Weights of a small mixture-of-experts language model, trained from scratch on English Wikipedia.
Training: a variant of Muon for the experts, 334M tokens, 5089 steps.
Below are experts of layer 11 (counted from 0) of a mixture-of-experts language model. Rows are named router (the router's row for the expert) and show model dimensions 0-255. Each number is 500 + 50 x the weight over its row's rms, rounded and kept within 0 to 999. Numbers have three digits each.
After each expert's rows: "mostly gets" lists some tokens that are sent to it at least half of the time; "comes after" lists some tokens at least twice as common just before its tokens as in all text. This comes from a sample of Wikipedia text that the model never trained on. Tokens count by the router's weight.

# expert 3
router:479371511482476464607473552430492570539383448512464572488481522406535454561484437466576596459501551422480432398454451573537478480503526495574429478508484536588552583573503527440397586486534417462441497495515542429560499457549365513495611531484463508519514539499457570390436507440485515497513455516490521510563509489477428439469507555510410476550451619528461543432468510453430492542446511546562533523499541548526498507493437515425435454434431444463598498488479465538433468463523485467525440528513571410531498521482471492555410505549522496511467505464547585485554409556509538497492480586485507543462441519478471460499533451582453551571557495426571521514468529622485585504525499554477575500520481568377465467545467480465481447490455431492464519529508499470382418521496471
mostly gets: " \"", " ex", " new", " American", " Or", " al"
comes after: "\n", " O", " the", " A", "A", " a"

# expert 12
router:441448492516555450534459539453458487564524449552462457506509597520464516535582432439577573451481485435444521402509555482536507572493552477526511496450488443572520535483508582409506650470429468515488602589551548503498448510527493441499572507454540482433520493484506616499459509445610410462488492528445487559431492579465499461448513569501468527509580566420460523469455566523455488571564520440516484573558531539523442535559494530482507505459482550431565519471585534477509462499472514509475465459397527420385465452484473519603421581586521487510488533411534503480562537502443476350562476541516553541546481439425521491591535519510442483514547573441524533428582477515498580539551479483493523473539510559497463417601441516529616553448513475475444464572514432549480383520478537
mostly gets: " con", " ==", "\n", " ===", " −", " Con"
comes after: " |", "\n", ".", ")", "==", "==="

# expert 29
router:508443559486475447514387548458518489563499473504447528463485524495531554440514463457523574528487495614558462476507472491480419493569515474422511495476466519576505464531488588459472570527446521435463482517484497527521495500465424475504521508503552545442508445429461547459388511535588426577479596573440467421502484541442528470503497553517421474501496609508555469530454496514389513623566490487572438507536564614461524432492529460470452595476462506481582508501443532515442505479482614538401480509482483435550505479380468488511503460528482468579505563512568616527566549559549461493614563561387588466493397473544395497580564440465402546560460503555519556532402506568538577504539505524526583492495511508530515459542512489425551533541556486484365526540503497584540498497547500
mostly gets: " eff", "|---|---", " well", "Ch", "|---|---|---|---", "arge"
comes after: ".", "|", " s", " as", "–", " to"

# expert 17
router:482497524542526479551485509514470532549430392576392563433511510478540508558470471469572533466474532543499412483513474560443460523497534475555452498446507408534545529586528515486538547475461502418416566608524496523529431488502488573485557551474493571429476536438459552471510519534551496516377490564518554475444575546494525427436544590435446568572536539552599534574419494548482423521512504491498451556535551513519446458446510427490461588405435553459590474503488420509440465536426536512494462506386505462452526507381433399525409496497528501517453527511575548417492471469566464461579437569466524463439411486482398505543556403472501476575538548474558574569508510551527524462475479506506569475521564568466412406513505561483496478515528375511423391494485536486473530538542493
mostly gets: " 3", " 5", " 2", " 4", " 1", " 15"
comes after: " |", "–", ":", ".", ",", ";"

# expert 7
router:532444473549547463510456554468398506519425442526517557366473524506568505545478453412535613455491544517525524488510509616484487545498508461460465463454486476580584504519467484502509554457435406481509599525533488517492506424474503528540491567454572488457487561460446530464488528502516506541408479515438518560522560543448475475493488533416416590536498571578562469519557457433493525455540527576576442550617518501585410488488544442465499477483491500521627471445452469554409465555423573413515451470419574421439406587477468520514501535521511413499468525462568536509566527582593510419608487485405506492422402431521414515513509412519442609609477505449461523466477506553478578461464510494458508445463525531515450496510460505440541523503559480579448480555502547522460444573525482
mostly gets: " the", " his", " their", " its", "The", "="
comes after: "\n", " of", " ", " in", " for", " on"

# expert 26
router:485491478549532494511439570405447424475362498502450658488479447502513496559564453466549557432556519467558477411497540592474479574595503528531487579486430525492501556531485453533401545448458460497440466559477490431576527560521420490475489536446557500488533529538511516473483587436594486535521470578501561485487519557473481463458375480489494426561572524479469566433472480540522483556505521559541475478505583591582458545568530467437473523536414574406577536504463453497490473399462509513535476466502543464564441509405493523480449545526534426515425450523514525415485519504539468500542513507429547494471461489409512476501512415559533459559531550586522511487457459532580531462505548449485532512575568553375456460522433509460554592514570433560476481544527415590482445619566554
mostly gets: " Mc", " Bro", " Mor", " Har", " prom", " Sm"
comes after: " the", ",", ":", "-", " and", " of"

# expert 23
router:498429509541591399493464544538468445510509495462526574470530520541531553563525425474517567492478556444497513465517447511543455546494507476547455434467488477502499526539531553493581472482515445467485552538516501459433546471534515532528566424408572494507492600475440589451395594482597440499515492513453493544487600538361481438498468475427544537588464600474481551545489480384394499606517559501491475467534547593449507499403471486446423551522430562441562511429556417507446504512475588543544424472430583420487481580487469475569368530582558471546510508443569496444512534477447419471539470516461541509465428459477501472480556390450485549514536549510578515488472473483519595581597476408509553469579557550472493492533501521533547568517502499468401431543514479534509461511558451
mostly gets: "-", " under", " I", "u", " '", " Ju"
comes after: "\n", ".", ")", " to", "fl", ")."

# expert 21
router:528537594525511423542434554481515469549481418494495487480544552539508491511447442448569571442483531499526451486441482530454443544550600541531509476495469428495517600501438496486423521467542457516476547496494427566595400505481479534497525520524555477496438518457465521496426605410552440557453572560500505514449559490441437439439457614493498488583481548513526485505487435534479433570482448482533453565552583530534422384474491421468540508479460528455531534471511433537484529464459571447520419495429557543504544572411552588575493504538497466542401474479510547371478464509494501461575511561459567529377518546498472483512573483451370561624501567494510490450563518567563551475533562449456547443529543503441537498582502524401493464509558414500455479474502490551507514601642543
mostly gets: " st", " en", " St", "St", " Le", " Jos"
comes after: " |", " \"", "a", "-", ":", " a"

# expert 2
router:521430499551514517455407523403491482510417465488448516486453473437523564492460452451512502482551537577527495449505469569486565529484545447467454550504536420483479468501452548455466517498598476469431580534489436512542415559502453425563480526439576545442549561435510499529469486488577391571479383478428549526475509546439474454458484542496549483522510543495548483546503549556415463585506561558462492562501529513528495465481634451405507489388517458523511548445503435508395475537453536459524538394438502428444558477442488453522516551522494523517478553443483586580552469551497511485544558550454488543492344444454477500507595501557461468541550575414531483486541464569618514498635555453501558482568521499458441433485439532486556530486476371588428425508482475522474429582504442
mostly gets: " km", " Reg", " mi", " reg", "unicip", " cent"
comes after: "\n", "-", "°", "5", " m", "″"

# expert 25
router:507499523579511437539447544414570473624508479565488502394530454484521511581482451443588511458550507557457503481428456520450556549551493498531483470480474475541519553541512546431484559469517456527442535543543461379536452475506475453558542579474505462468579545504424537524459575432568464569427489559428532540512583503418429452457450550469482532490534479476567557473407466592497401575492484494522513500460525534500483550505574431441496505517452517479492418434464339541451473456466559479444460438492587468523464522452465522493479607517567437482534494453506569528460515505546491531517503514463546431540400482472496508518583489596433558573459549423617533450519489574502544461502525478511486472584579537511465530584476615429540586494540424481545461568543510551466440595625484
mostly gets: " S", " V", " v", " s", " wh", " Res"
comes after: " the", " a", " of", "-", " and", " v"

# expert 16
router:548470527516497512517413569490459468582479413465505502463422527450500612669525428439526508493562561604517516409487465470481423591583547458502464514480548527479501526560427461424466553478446487485475477506551497520506544456577482536500534597468522522468483517400547566499333605520528479586450540569457560499509533575469439517456468562416480452454543520536568447486475518530500408510527505459572442528535529516494454495511591442439465529475476534464558470409429441488375491462536542500504454539423458501553493562429421492498443522529503488534464573556470526438509492439561494421557509597437421557495451484480451485514601452534459481521504571511530511482475540530583496389489555508440535568498562508484368458541488530482517551445544529532451507552520422508433536534572442
mostly gets: " M", "m", " Comm", "h", " Ph", " Conserv"
comes after: " the", " in", " of", "-", " S", " The"